config = dict(
    n_layer=13,
    d_model=256,
    n_experts=64,
    experts_per_token=4,
    d_expert=64,
    d_shared_expert=0,
    activation='geglu',
    moe_layers=[1, 2, 3, 4, 5, 6, 7, 8, 9, 10, 11, 12],
    router_score='softmax',
    normalize_top_k=True,
    routed_scale=2.0,
    balance_loss=0.0129,
    balance_bias=False,
    init_std_router=0.0384,
    lr_router=0.000596,
    vocab_size=4582,
    norm='rmsnorm',
    norm_eps=1e-05,
    tie_embeddings=True,
    optimizer='soap_variant',
    lr=0.00285,
    beta1=0.95,
    beta2=0.99,
    grad_clip=2.0,
    batch_tokens=65536,
    seq_len=512,
    train_tokens=377200000,
    steps=5756,
    dataset='wikipedia_en',
)
Below are experts of layer 4 (counted from 0) of a mixture-of-experts language model. Rows are named router (the router's row for the expert), down (a neuron's output weights, with its number) and show model dimensions 0-255. Each number is 128 + 24 x the weight over its row's rms, rounded and kept within 0 to 255.
After each expert's rows: a language model's description of what the expert responds to. This comes from a sample of Wikipedia text that the model never trained on.

# expert 36
router [155 148 156 140 119 114 129 117 135 116 120 114 156 132 124 132 140 129 110 115 155 113 131 113 159 105 135 107 147 145 138 121 145 111  79 156  98 101 135  95 118 126 125 144 141 130  81  96 155 161 172 112 156 141 104 139 161 129  85 157 148 114 132 139 123 130 107 111 175 129 169 147 135  93 121 144 147 152  90 133 134 125 158 126 125 155 142 137 128 115 123 149 145 144 147 106 152 142 109 141 117 131 172 138 155 106 179 118  86 175 111 106 159 145 166 159  87  83  86 162  91 126  91 119 136 126 113 141 114  99  97 132  99 131 135 150 134 164 159 118 153 124  82 158 147 175  81  97 137 121 183 149  94 166 139 143 117  87 100 160 132  79 147 156  99 161 128 170 137  80 159 164 106 114 153 105 127 143 157 152  97  98 113 106 151 156 113 149 116 110 128 158 131  80 152  87 128  99 124 140 171 129 118 141 123 141 106 106 154  84 111  81 120 113 132 157 149 115 131 124 160 131 138 130 146 128 124 133 106 183 136 103 104 150 146 122 131 101 138 150 104 150 149 129 141  91 140 128 176 113 133 148 145  92 133  88]
down0 [162 120 115 121 133  80 120 118 166 170 131 125 120 133 155 145 133 141  99 117 151 119 107 182 140 147 136 143  95 136  77 122 129 119 155 160 118 141 150 138 105 132 137 108  89 129 113 138 147 158 138 150 136 113 148 170 139 108 189 125 137 136 149 120 123 129 108 149 147 174 161 136 129 113 139 131  90 137 182 203 137 105 134 125 136 159 116  96 147 101 152  86 152 144 101 114 108 152 171 109  99 152 126 110 166 115  97 129 149 140 144 120 108 143 133 113 146 129 132 113 125 165 181 132 121 134 129 151 125 111 122 101 129 105 144 166 108 106 132 102 119 112 122  94 137 174 157 132  69 128 131 116 159 141 129 136 109  70 138 139 139 140 109 136 160 126 149 106 119 173  84 144 116 143 146 135 144 160 111  70 113 116  88 142 171 108 110 148 130 152 120 119 145  98 149 116 133 115 154  84 122 129 151 148 105 110 137 125 148 124 114 134 117 112 158 124 165 104 116 164  79  75 142 138  47 168 122 123 157 107 146 154 133 120 123 107 149 122 131 152 115 188 125  94 123 174 139  91 113 121 140 100 102 139 148 117]
What it handles: Pieces of personal and team names in tables and credits, such as Stewart–Haas, McCarron, Brun Motorsport, plus first names John, David.

# expert 3
router [110 127 127 129 114  74 116 159 161 136 174 102 128 108 148 130 130 159  96 128  92 132 120 105  94  84 117 109 148 158 137 137 114 102 107  67  87 135 172 137 127 112  78 104 141  85 136 109 140  85 131 158 117  80 132  91 135  90 161 138 156 187 111 130 101 128 141 105  90 142 119 120 133 119 118 109 128 103 131 153 108 146 131 107 106 142 121 115 107 124 149 117 176 134 168 136 119 127 137 112 135 101 121 143  81 129 116 128 168 131 138 128 151 148 145 129 156 104 177 161 141 115 165 111 119 103 130 108 184 126 102 113 153 137 130 130 137 150  89 170 134 139 142 143 115 142 178 144 149 145 104 106 169  95 128 144 106 162  88 165 101 146 120 104 120 169 137  92 105 175 123 111 134 148 158 177  98 164 137 164 107 113 148 144 158 142 108  91 127 112 145 166 160 111 122 171 125 138 113 162 128 135 135 118 143 115 148 125 127 134 133 152 128 151 143 125 153 120 127 166 109 126 154 127 111 120  86 121  88 110 100 117 139  55 119 117 116 151 155  79 148 123 117 140  90  96 133 115 114 134  89 131 130 148 106 132]
down0 [134 124 144 116 155 117  90 149 107  87 120 150  73 165 137 118 156 114 138  63  80 103 120 145  87 106 145  96 138 131 108 151  53 136 165 123 131 140 114 154 135 119 150 134 167 145 118 124 122 131 113 149 136 131 155  97 113 128 107 133 132 106  75 144 130  98 130 107 123 142 139 154 130 153 117 119 139 135 155 103 169 144 108  89 132 149 166  98 169 115 120 116 129 147 134 153 141 107 143 111 117 132 144 114 173 110 108 158 128 127 126 118 142 151 136 139 129 129 162 124 109 106  88 111  94 114 183 113 145 148 101 119 160  97 159 104  73 132  62 171 158 137 154 156 120 110 170 135 108 178 137  80  84 146 120 130 124 125 147 155 100 138 128 115  95 152  71 125 103 103 123 131  99 109 125 165 129 131 172 182 132 119 113 117 112 154 180 129 143  84  99 142 141 132 145 152 123 114 128 116 143 125 109 102 126 153 118  82 147 115 113 107 114 124 159 108 133 118 134 127  89 132  84 109 154 143  96 107 126 111 122 130 142  83 180 109 116 171 160 138 127 105 122 118 128 121  92 120  93 152 144 116 134 121 144 125]
What it handles: Word-final suffix pieces like -ations, -isions, -ists, -ing, -es, -ed, plus common plural nouns such as people, members, games.

# expert 13
router [137 166 120 144 126 143 107 111  88 110  95 113 128 102 150 118 181 117  98 147 147 120 184 107 129 118 139 132 124 111 113  98  94 103 169 155 117  87 145 120 146 145 126 128  95 171  90 126  95 110 160 120 156 100  84 149 116  91  94 103 140  92 155 174 120 136 137 154 155 151 115 140 115 120 147 139 122 136 136  85 131  92 161 146 139 112 150 109  95 161 137 144 155 105 165 109 143 144 136  82 122  93 146 101 117 111 121 144 129 145 154  91 112 153 101 125  97 119 156 159 129 179  97 115 176  93 110 167  90 126 137 116 111  89  75  84 119 164 135 111 137 120 101 155 110 134 151 151  99 104 139 131 136 146 122 158  99 139 106 121 143 115 133 116 106 118 158 136 161 154 123 155 141 118 147 167 127 146 139 102 137 136 151  95 131 104 122 122 104 134 158 179 131 120 150 115 111 124 103 143 162 131 145 140 134 145  94 166  78 111 165 146 116 102 156 118  96 128 168 124 161 143 144 100 105 118 147 106 116 148 143  92 162 104 122 110 153 132 109 105 134 158 134 180 159 139  94 157  86  90 144 150 122 154 145 147]
down0 [101 157 154  85 172  88 148 113 137 160 163 111 160 141  84 113 116 120 122 128 135 165 120 121 152  99  61 165  99 129 106 111 103 154 103  97 150 146 147 115 140  94 126 141 126 167 113 114 147  96 141 122 143 164  96 155 145 183 108 115 121 141 109 127  84 118  88 139 140 126 168 129 146 117  99 105 119 140  99 120 116  96 197 110 104 158 147  79 131 143  79 113 162  83 105 107 129 157 125 123  95 119 116 127 139 134 147 156 122  98 122 146 112 117 109 114 117 126 142 117 128 109 116 108 108 103 106 101 148 171 113 145 106 107 128 150 122  77 133 133 142 129 118 131 151  82 136 110  66  95  82 115 140 143 119 148 133  99 108 147 111 106 112 140 153 100 144 152 138 141 125 100 157 120 112 144 151 138 130 146 151 174 138  96 156 134 149 104 147 117 159 125 162 111 138 144 117 120 119 153 120 141 118 186 131 140 142  88 129 148 168 136 136 123 135 145 102 131 119 129 154 141 152 132 119 118 103 147 118  96 154 141 121 167 123 131 140 136 119 146 166 117  89 183 126 109 126 170 151 131 119 137 122  59 138 195]
What it handles: Word pieces inside foreign or unusual proper names and surnames, e.g. Ash-k-elon, Ste-ff-i, Budzins-ki, T in Fo Tan.

# expert 28
router [123 136 109 130 126 122  97 122 140 147 121 164 128 122 113 123 138 186 133 146  96  75 148 106 156 103 140 116 140 118 103 105 140 128 183  82 132 147 132  95 139 127 153 131 162 136 145 161 116 144 152 139 117 101 116 120 158 156 100 127 106  94 147 108 146 181 140  98  85 101 116 120 193 140 155 143 156  99  78 104 131 172 174 135 166 130 112 125 157 126 101 128  95  86 142  93 159 125  92 158 145 141 136  96 122 148 131 133  97 148  97  92 137 125 116 161 101 122  95  79 120 118 132 121  95 159 135 141 111 159 113 161 116 153 130 133 125 173 155 127 152 117 111  95 105 114 117 122 134  97 106  99 163 101 109 157 163 143  79 113 155 135 144 128  95 129 117  94 131 109  82 117 117 120 155  95 152 135 107 138  97 167 131 117 108 116 107 118 100 136 102 115 148  87  82 125 107 138 109 163 129 160 140 143  93 139 126 159 102 139 125 150 131 149 158 165 127 142 104 139  97  95 163 118 100 139 163 139 134 109 148 164 130 111 114 170 169  81 126 151  99 123 113 165 143 119 138 126 125 129 150 166 103 166 127 133]
down0 [134 119 177 127 133 110  97 131  93 129 114 154 101 134 122 141 170 107 127 131 147 125 180  70 105 109 138 128 129 109 138 108 137 134 117 154 134 150 119 144 178 130 121 139 115 125 134 159 117  76 160 109 130  93  99 108 122 131 108  97 142 118 137 136 156 141 132 127 110 151 181 111 141 167 115 158 133 184  89 123 120 141 142 135 114 110 137  98 145 128 128 122  98 116 134 141 171 157  97 110 161 134 141 163 123 174 140 145 159 154  92 119  96 113  88 161  99 116  77 108 169 162 115 132 150 147 105 119 142 114 101 110 133 162 121 105  99 106 111  96 147  89 151 123 124 153 155 146 137 100 150 149  94 155 123 121 130  99 139  60 132 120 110 132  86 108 141 139 161 182 116  83 132 131 160  96 119 129 123 111 140 120 165 121 131 161 110 155 137  95 125 106 119 137 133 142  90 133  93 145 107 137 161  97 143 174 120 101 100 110 124 136 134 160 153 191 106 112 111 121 136 128 161 134 118 120 177 124 125 158 140 146 122  94 105 148 126 122 119 125 143 153 131 100 137 167 120 135 122 160 104 161 179  84 138 193]
What it handles: First pieces of common English words that a suffix will complete, such as goalke-ep-er, journal-ist, high-techn-ology, pri-ze.

# expert 49
router [133 120 140 101 157 157 121 167 162  97 140 110 158 137 156 118 119 122  90 144 131 151 107 113 154 147 147 101  89 148 135 143 118 150 122 102  89 123 164 153 152 129 141 161 116 131 104 124  90 102 143 154 160  96 113  95 133 148 135 128 147 143 106 140 163 169 120 110 148 111 144 112 107 161  97 107 150  98 115 133 140 102  98 109  95 104 118 140 158 120 169 119 159 110  96 143 142 139  96  91 147  99 145 117 115 119 124 110 100 155 156 100 115  82  98  91 158 153 119 101 121 144 149 122 143 104 142  92 120 158 150 107 152 176 165 170 144 138 127 155 132  98 120 110 148 137 113 149 137 138  85 121 131 127  89 148 143  68 138 161 119 156  95 155 140 176 145 131 139 128 120 100 129 169 136 162 158 105 102 156 121 108  89 151 137 153 135 111 138  70 127 128 162  85 113 141 161 128 118 143 169 135 114 159 132 146 174 138 129 135 157 108 166 161  90 150 126 153 147 104 106 148  91 149 164 138 115 161 120 135  80 131 129 121 115  96 112 128  71 129 135 132 150 143 145 174 155 121  83 110 120 114  95  86 118 100]
down0 [ 87 174 198 184 102 114 106 119 126 132  91 130 120  88 134 116 121 173  92  87 141  91 104 112 102 122 100 159 118  98 108 116 113 157 126 148 134 145 152 121 117 132 109  84  93 137 118 115 126 147 129 154 148 106 143 113 146 139 114 122  93 152 150 138 124 145 146 133  99 122 127  91 150 101 127  88  91 117 145 107 138 128 151 143 151 154  91 144 141 122 122 115 104 135 128 106 136 147 129 151 159 106 138 170 150 141 162 150 126 142 138 135 125 141  98 138 126 110 174 171 145 161 100 130 114 138  90 100 145 120 129 147  86  88 102 147 136 115 137 102 143 131  89 124 148 126 114 110 125 124 122 106  92  82 150 146 113 124 150 149 117 143  96 150 136 103 138  66 148 134 104 136 129 135 117 145 151 140 150  79 121  98 125  98 115 187 139  97 115 138 104 136  72 120 110 160 108 120 131 135 105 103 144 101 108 155 137 127 107 126  86 119 114  96 115 182 173 117 157 165 184 119  88 114 131 124  96 121 151 138 132 172 128 134 126 119  96 127 118 127 130 109 137 115  77 139 123 120 186 182 146 120 132 163 179 108]
What it handles: Prepositions and verb endings in narrative prose, e.g. withdrew from, viol-ate, comm-it-ted, awarded to.

# expert 46
router [121 127 109 162 145  99 174 154 135 124 151 137 122 113 133 100  97 126 155  90 111 150  97 138 129 150 108 125 128  90  96  92 156 122 153 108 139 119 102  96 102 153 123 115  93 155 145 133 150 102  93  83  72 118 113  92 129 126 136 140 158 127  99  89 167 125 123 140 116 113 147 135 172 141 137 122 170 170 150 104  98 146 101 134 147 152 128  86 119 119 115 128 145 135 157 153 142  97 118 126 116 196 122 152 151 135  93 159 149 170 166 111  95 135 177 129 138 122 109 174 119 169 121 144 119 115 140 129 138 141 144  91 107 119 110 130 159 128 135 169 115 134 114  73  85 114 162 105  88 127 151  99 118 108 122 126 127 155 145 151 105  85 114 124 156 165 132 122 163 147 117 118 135 134  99 156 139 137 101  98  95 150 137 177 111 121  97 116  99 145 148  94 145 133 111 123 108 173 104 114 134 172 163 131 125 111 106 156 101 109  89 112  84  99 108 156  95 170 154 119 135 146 118 109 106 100 136 165 146 135 143 164 133 159 101 126 105  91 104 131 135 127 105 130 151 126 115  90 154  85 114 149 144 119 160 152]
down0 [157 130 147 126 108 126 107 155 116 135 135 191 169 167 114 137 135 129 100 158 109 133 100 127 149 122 145 128 151 182 123  69  98  96 134 143 125  79  79 135 150 104 115  95 140 114 133 157 158 109 131 119 120 143 182  94  87 158 132 117 137 113 127 158 163 111 130 134  91 111 145 145 177 145 142 189  87 122 109 109 128 152 142 116  80 119 135  87 147 137  89 100 115 121 148 120 113 116 143 128 130  82 125 110 148 108 155 150 143 103 128 103 162 170 106 113 109 148 103 115  91 129 156 158 108  90 127 152 132 150 173 149 137  50 136 111 135 126 108 135 131  76 151 144 159 106 125 136 114 160 170 101 168 127 114 104 158 110 166 140 128 118 147 125 106 123 124 127 113 117 128 159 106 145 139 106 117 106 183 108 154 179  89 137 125 144 164 129 134 114 126 124 155 138 123 139 103 117 117 127 154 153 122 113 141 113 127 123 136 111 160 130 147 131 125 103 115  93 115 178 152 146 148  88 133 137 169 119 104 109 139  96 103 117 118 148 118  99 169 120 149 129 126 139 159 140 116 134 144 144 128 100 128 193 101 134]
What it handles: Blank spaces and signs opening cells in pipe tables of scores and vote counts, before numbers, such as 27.8 or 0.

# expert 59
router [161 132 100 152 134 150 149  88 125 166 148  95  81 158 148 132 137 119 173 126  92 126 108 109 165 140 106 147 149  94 110  92  99 117 117  96 158 133 119 150 109 113 156 141 175 171 148 127 154  99 106 116 129 141 154 194 149 158 113 167  95 159 137 159 119 139 130  77 142  98 145  93 153 156 147 110 136 125 146 122 145 155 145 151 104  98 112  98 127 132 114 119 132 130 146 157 105 144 147 130 138 123  88 166  86 138 116 104 127 167 100 144 113 151 130 149 107 126 169 125  94 104 148 128 132 162 117 148  99 117 150  96 107 142 137 132 167 164 103 136 124 141 140 150 165 138 115  95 133 113 123 115 138 166  89 139 133 162 112 121 154 109 134 101 191 126  95 137 127 126 129 118 117 125 130  84 164 107 143 117  85 142 129 113 159 158 130 105  80  98 122 124  94 138  82 175 100  94 112 159 105 137 134 163 106 159 137 159 136 127 130 134 137  92 119 112 107 118 123 126 116  85 148 137 132 146 107 128 165 168 145 112 179 162 149 156 160  91 151 144 105 122 130 176 154 114 132 135 109 112 134 141  91 148 113 157]
down0 [137 187  87 130 179  91 133 130 112 176 108 113 147 135 109 147 109 130 113  91 146 118 142  93 126 170  85 124  95 116 109 124  92 134 146  94 180 110 123 134 123 124 116 123 151 170 118 116 106 111 144 140 133 115 136 141 116 142 117 131 114 102 129 151 174 148 117 159 111 129 112  99 151 123 136 148 167 123 134 148 108 113 146 156 137 111 132 104 133 147 153 127 123 125  94 149 138 134  96  97  86 137  81 110 116  80 107 173 146 161 141 136 157 152 140 108 144 122 138 119 140 152 139 148 131 113 142  92 124 105 109 131 129 108 135 101 176 146 148 193 135 144 165  84 125 145 108 147 117 107 106 113 105 127 123  82  91 131  93 149 113 150 107  74  91 126 118 111 114 128 114 100 122 116 126 129  83 154 125 116  93 119  89 153 123 138 140 139 171 131  96 156  86 110 135 136 108 156 128 151 129 149 115 119  95 126 146 123 153 123  92 112 101 143  99 152 123 105 130 114 132 117  93 173 127 134  57 108 162 163 106  62 144 103 152 112 164 123  95  99 135 142 100 105 133 102  91  97 169 136 135 160 158 108 162 142]
What it handles: Word-start pieces of common words, such as st, sc, sp, be, per, trans, pre, often after hyphens, as in pay-per-view, high-performing.

# expert 12
router [138 171 144 117 110 131 123 142  96 112 159  77 146 129  92 166 152 146 150 103 143 142 107 111 165 105  94 184  90 151  85  97 127 140 127 164 133 115 151 118 120 107 109 155 144 164 162  93 130 147 118 162 142 106 110 159 116 126 136 124 108 141 116  84 140 148 132  95 139 119 150  99  83 137 122 151 145 160 166 150 121 164 158 102 141  88 156 146 138 161 141 149 146 110 180 147 114  98 102  89 152 129  91 123  73 157 119 124  93 144 176 124 103 143 137 135 118 106  88 107 160 115 114 135 139 158 116 102 174  78  90  87 146 141 135 114 112 173 113 144 122 125 135 112 144  81 152 136 113  97 143 123 154 106 147  95 119  91  82 150  97 166 120 140 114  92 151 133 129 115 136 121 160 130 150 118 120 127 118  96 121  93 142  96 139 154 154 101 116 158 126 164 154 172 114 120 118 171 133 101 149 135  91 136 105 119 129 131 118 129 126 106 121 155 111 101 129 165 113 121 161  99 101  91  90 134  93 129 100 106 116 133 113 129 102 155 163 159 136 154 124 136 134 144 142 120 150 140 159 113 106 107 135 109  86 142]
down0 [173 117 112 108 114 148 147 116  87 110 162 131 135 109 150 171 142 101 119 101 122 149 118 104 122 116 138 113 139 143 166  86 147 135 149 115 124 134 138 177 162 100  85 145 116 151 124 107 108 152 114 151 129 127 123 147 154 108 123 115 115 124 144 162 142 149 129 144 130 118 149 180 143  91 130  97 109 100 138 131 142 119  88  97 127 124 119 148 129 113 116 146 144 121 124 111  95 139 124 160 124 165 120 139 132 137 160 113  91 164 119 147 137  71 134  82 160 140 185 127 143 103 150  89 102 153 179 131 104 176 135 130  98 131 140 114 120  97 100 118  97 111 133 145 118  77 106 102 109 136  92 147 129 183 174 118 110 172  98 150 122  78 105  72 129 102 116 140  89 122 156 133 166 155 122 109 183 109 150 133 142 142 100 102 145 152  98 149 117 106 152 121 171  88  90 109 150 163 118 134 112 132  84 133  95 110 142  89 120  69 104 137 166 168 125 141 112 100 130 100 110 111 143 141 142 120 172 141 119 141  93 169 101 118 138 156 114 121 113 150 149 147 112 144 110 132  99 113 111 128 118 130 151 135  99 131]
What it handles: Individual digits inside multi-digit numbers, especially in tables of scores, records, years and measurements, such as 14-25, 2011, 36,384.

# expert 39
router [136  97 161 138 119 115 155 116 126 123  98 121 103 127 149 122 135 128 133 103 112 134 106 139 113 131 122 100 137 150 154 115 105 138 145 149 121 176 155 145 122 166 111 125 125 155 170 122 131 142 133 116 108 159 143 120  98 144 115 151 136 143 136 122 123 107 130 140 115 106  92 107 144 132  96  83 107  95  87 143 116 119 180 141 141 129 102 109 124 116 131 172 186 126 154  78 101 161 107 121 138 120 121 149 120 172 126 109 125 101 108 177 135 111 127 116 138 109 112  86 100 113 150 118 118 125  92 117 118 116 174 138 110 161 149 136 138  93 168 158 173 129  81 138 105  88 160 139 167 112 150 111 179 131 123 116 102 130 120 134 103 112 136 129 106 125 155 131 143 170 130 148 164 103 158  80 141 156  98 157 127 133 147 144 101 137 169  93 103 141 101  97 129 148  84 129 121 113 141 166 132 113 129 115 161 164 114 153 142 125 148 139 135 159 123 150  63 126 154 115 139  93 132 150  89 110 171 150  68 105 114 151 137  83  85 130 131 110 154 180  89 151 138 142  81 144 162 156  98  97 126 111  87 139 158 104]
down2 [115 138 142 120 122 107 124 142 130 136 134 148 146 154 120 146 102 125 130 137 156 124 166 132 167 110  91 121 126 106 142 141 109 125 121 157  99 117 135 107 138  83 116 136 149  92 136 120 115 180 158 114 109 132 157 159 150 111 104 128 143 149 149 130 140 167 123 122 102 111 121 135 122 126 143 118 119 119 108 154  89 196 180 118 146  98 126 156 112 144 101 117 147 143 161 129 133 122 127 126 101 155 127 152 104 134 156 118 120  93  96 106 165 112 127 164 124 107 174 106  68 144 113 118 102 119 127 107 113 148 199 122 101 142 157 112 123 178 130 139 130 158 108  79  98 137 111  92 138 111 162  93 119 173 125 121 118 147 131 134 111 147 140 109 130 151 155 130 136 173 113  97  98 142 131 150  55 142 129 144 115 138 150 111 128 111 120 186 123 192  97 128 109 154  98 156  66  87 128 149 124 142 141 129  93 146 140  95 112 177 136 140 123 130 127 138  71 115 112 145 129  96  96 129 126 139 165 112 128  84 124 106 136 124  96 136  55  87 124 132 139 133 158  90 143 109 173 144 144 147 120 139 102 133 129 113]
What it handles: Subject pronouns it/he/It/He and word stems awaiting suffixes, like resol-ut-ions, attempt-ing, stand-ard, pat-tern-s.

# expert 26
router [122 103 119 148 138 103 164 127 135 161 117 138 119 168 148 114 101 148 134 184 140 105 105 106 124 162 136 111  97 172 127 114 129 105 181  93 151  87 126 135 114 134 142 143 129  94 149 127 115 170 123 103 132 140 101  84 160 160 115 154 111 123 134 135 103 128 129  91  77 108 110 101 167 125 177 129 138 124 116 133 122 100  87 111 102  78 126 139 163 162 108 128 125 127 129 132  99 160 111 135 103 169 157 125  92 107 113 120  88  82 131  67 133  97  92 121 109 102 122 138 133 149 128 169 172  97 194 104  90 117 130 124 103 150 114 133 154  87 119 153 158 136 130 100 133  85  86 134 125 143 148 106 147 114 141 132 151 138 103  95 149 157 131 118 139 179  94 152 128 110 113  95 120 123 118 115 134 109 106 153 136 121 149 126 154  86 123 133 117  91 168 152 154 138 109 106 104 102 131 160 162 122 161 160 134 141 138  86 146 155 151 135 150 173 146 149 141 150 142 135  99 136 136 158 139 116 116  95 144  88 151 138 107  73 113 115 150 143 129 137 113  95 140 161 160 121 145 119 124 130 157 128 154 101 107 157]
down0 [129 122 153  79 163 151  88  96 148 153 155 142 146 111 168 110 113 110 114  94 146  93 140 123 145 145 124 116 107 118 115 108 153 119 132 155 163 148 143 107 113 144  98 138 124 112 116 123 123 105 116 107 142 140 157 166 124 121 109  91 178  96 168 131 113 159 152 149 136 212 112 132 131 121 103 146 170  85 102 111 181 109 135 132 119  77 143 130 149 119  93 121 121 107 108 128  74 153 135 133 114 135 137 138 138 129 104 148  89 126 131 106 143 161 100 147 118 123 141 141 132 180 115 106 177 119 127 174 130 117 132 102 178 160 120 166  69 154  91 158 128  86 156  88 139 141 107 146 125 100 146 159  87 135 132  97 163 111 136 121 103 137 172 138 149 112 138 120 139  93 127 137 109 125 131 154 128 119 154 117 162 130 129 121 128  84  97 127 107 123 125 123 139 138 118  89  77 162  93 140 109 138 102 160 162 116 114 120 137 127 111 137 139 153 179 145 133 137 121 144 126 114 133 132 137 129 148 125 123 121 145  96 127 107 132 155  52 139 140  90 126 100 127 113 176 154 125 113  59 136  99 134 138 120 145 126]
What it handles: Articles and possessives after verbs or prepositions, such as a, an, his, its, their, and possessive s in master's.

# expert 0
router [132 151 137  97 133 103  80 155 141 128 141  88 170 126 135 108 158 140  86 121 136 193 105  86  98 135 166 117 107 170 111 144 121 115 102  82  98 146 173 137 182 145 112 120 120 114 148  89 126 107  94 118  85 129 105 155 127 107 121 160 119 110  93 134 147 134 116  97 109 129 116 115 102 113  95 129 151 114 137 113 113 120 137 131  70  94  99 149 123 153 120 152 154 134 166  97 125 148 109 111 108  83 130 129 105 160 120 135 106 136 109 127 162 103 127  83 153 111 122 124 137 141 172 130 111 107  91 129 150 158 123  83 104 148 102 155 159 104 112 122 144 109  97 155 124 132 143 155 121 124 161 151 117 142 103  93 102 137 109 119  91 111 114 151 125 159 139 126  97 139 146 130 107 118 114 134 174 149 130 164  93 171 117 119 187 107 132  85 140 109 162 121 127 133 158 153 140 143 107 156 108 107 102 107 108 137 174 114 124 116 141 111 138 173  94  93 156 139 172 117 110 125 137 125 140 128 103 121  82 136 116  98 118  71 122 121 110 139  96  94 142  94 112 154  83 115 161 107 130 112 132 107 120  78 103 131]
down0 [136 138 133 124 134 128  86 186 146 146  94 151 147 128 114 135 150 153 147  90 144 124 132 128 120 148 104 164 115  74 129 135 140 143  93 142 122 128 121 120 156  96 146 134 154 116 170  93 206 130  87 141 118 172 129 158 132 150 109 134 107 104 119 120 124 124 162 113 107 149 138 161 166 100 108 136 120 127 114 133 112 117  98 129  94  78  92 123 139 144 171 131  65 152  98 105  98  85 123 141 127 184 180 133 128 149 135 138 126 156 121 109 117 148 145 148 102 121 143 110 128 140 139 152 131 131  94 111 148 140 143 105 128 104 126 106 107 129 127  96 118 161 132  92 107 116 125  85 109 136 164 110 144 154 147 131 166 137 130 117 141 134 110 105 109  67  93 153 139 137 127 146 155 100 102  84 136 152 129 166 138 106 145  96 118 148  88 168 134 123 135 134 140 135 119 135 144 122 151 146  45 115 129 113 165 123 167  98 151 121 150  66  75 124 140 148 140 106 116 142 164 164 153 136 131 135 104  99 126 115 115 149 125 142 143 100 139 131 143 145 103 163 115  91 135 100 128 150 105 129  95 114 161  93  84 116]
What it handles: Verb endings and past-tense verbs after subjects or "was", plus adverbs like also, only, then: awarded, recommended, released, entirely.

# expert 33
router [149 138 125 146 118  94 108  81 130 146 139 102 118 147  96 118 116 117 144 114 183 159  97 165 145  78 123 109 109 129  94 108 223 144 165 127 106 124 139  97 125  59 107 147 104 130 144 140 109 124 131 170 125 124 140 107 129 113  97  91 159 130  95 109  91 116 112 141 151 158 139  76  83  98  94 162 154 155 133  90 106 120 106 109 155 130  60 124 143 118 159 176 118 127 107 114  85 131 122 117 133 201  97 156 124 141 123  81 115 151 152 153 108 127 145 131 149 136 137 131 103 122 114 110 130 138 114 140 114 140  99 149 113 121 113 148 126 146  89 108  94  97 155 119 101  89  99 174 163 120 115 172 151 147 116 131 130 122 107 135 135 132 103 115 130 128 161 139 144 143 107 100 116 121 106 141  94 116 148 125 122 139 126 148 151 121 126 131 104 113 104 106 134 123 118  95 113 135 181 123 122 128 156 122 130  61 156  93 121 108  98  92 122 123 151 110 146 154 132 107 149 121 111 108 141  83 117 160 152 156 122 127 109  91 143 119 125 113 144 114 146 108 140 146 102 135 121 142 166 118 112 152 148 101  90 130]
down0 [131 153 108 132 157 130 110 151 138 150 127  92 126 108 131 123 121 135 133 114 146 114 118 101 107 144 144 135 148 153 127 158 141 124 150  83 138 170 147 158 125 128  93 135 181 147 168  97 154  89 124 177 135 131 167 144 192 115 168  92  97 134 136 138 126 126 182 137 123 134 132 135 154 121 103 116 147 160 144 131 145 145 163  99 117 150 117 105 142 121 170 146 123 125 110 144 179 142 125 153 135 136 127 135 157  98 126 166 114 108 125 144 114 123 129 121 154 133 108 121 132 127 105 164 149 139 137 120 148 107 141  86  88 108 148 145  97 126 158 100 128 103 101 128 143  98 152 106 149 165 113 122 143 150  79 189 191  90 177  85 115 141 135 162 155 137 141 118 166 102 182 101 138 167  69 131 113  71 145 131 122 166 139 137 159 139 114 167 135  89 105 156 104 126 141 101 163 165 104 112 127 105 141 152 148 122 162 110 125  99 122 106 142 104 128 115 171 130 126 114 107 159 169 132 115 156 117 131  91 158 101 126 103 133 145 138 143 160 127 103 158 146  89 113 136 136  95 115  96 147 144 133  85 119 146 132]
What it handles: Single digits inside years, decimals, coordinates and table figures, e.g. 197-0, 75.6-6%, 46.531667.

# expert 62
router [ 96 116 134 134 138 108 114 120 100 102 119 129 106 160 118 155 104 128 168 173 148 164 117 121 134 111  98 134 104 124 176 105 114 101 108 132 111 165 106  97 156 165 171 139 104 151 150 167 137 157 133 124 156 115  96 121 143 118 157 107 143  67 161 122 115 105 159 117 123 154 137 181  96 148 100 134 153 101 148 151 113 124 168 127 128 105 157 116 136  81 128 168 134 115 107 128  97 104 109 114 127  99 105  95 110 147 124 165 141 150 172 156 155  97  93 165 108 141 103 113  98  98 133 128 142 124  83 168 120 153 152 160 118 165 111 122  99 138 155 128 162 137 154 121 119 112 112 153 124 135 106 148 128 174 144 140  91 127 138 155  88 116 122 162 160 117 123  78 144  92 114  99 139 110 120 157  92 116 152 130 122 112 148 124 138  92 116 110 130  93 110  85  94 110 154 141  96 103 100 106 166 146  94 121 143 110 113 116 148 131 158 174 135 129 130 141 102 123 160  84 117 124 123 138 167 138 115 119 104 148 160 147 116 138 110 167 150 141 149 126 115  81 167 147 141 133 108 176 110 187 139 110 119 113  97 119]
down1 [123 128 132 122 120 175 129 106 145 162 145 157 136 103 161 136 100 117 112  99 103 130 137  84 142 119 132 105 120 111 133 155 111 116 137 135 133  93 101 148 109 175 124 117 118 117 111 123 110  84 133 141 134 107 155 144 159 142 132 159 132 153 122 124 134 120 100 151 141 104 106  86  89 115  74 102 120 118 154 123  92 127 115 155 135  78  68 102 125 124 121 105 137 127 150 147 121 168 129 153 110 126 142 138 113 123 166 131 140 137 124 150 129 110 139  95 135 133 159 135 157 122 117 109 121 138 118 127 121 103 141 103  90 127 115  98 107 123 156 119 108  84 107 124 146 122 108 142 136 160  49 161 125  72  71 115 140 152 165  81 136 148 171  96 132 110 131 125 103 187 114 112 148 163 138 116 157 148 112 149 141 146 103  92 129 114 111 112 119 102 126 145 113 141  85 135 101 169  92 125 114 114 123 130 104 152 129 149 133 130 161 122 165  86 140 132 143 170 137 149 128 136 161  72 128 174 111 141 107 163 116 110 158  93 111 142  86 164  91 161 142 147 114 173 147 104 131 123  79  77 151  81 134  95 157 117]
What it handles: Word-internal pieces like an, em, n in foreign names and words, such as Khaganate or ibn, and closing year digits.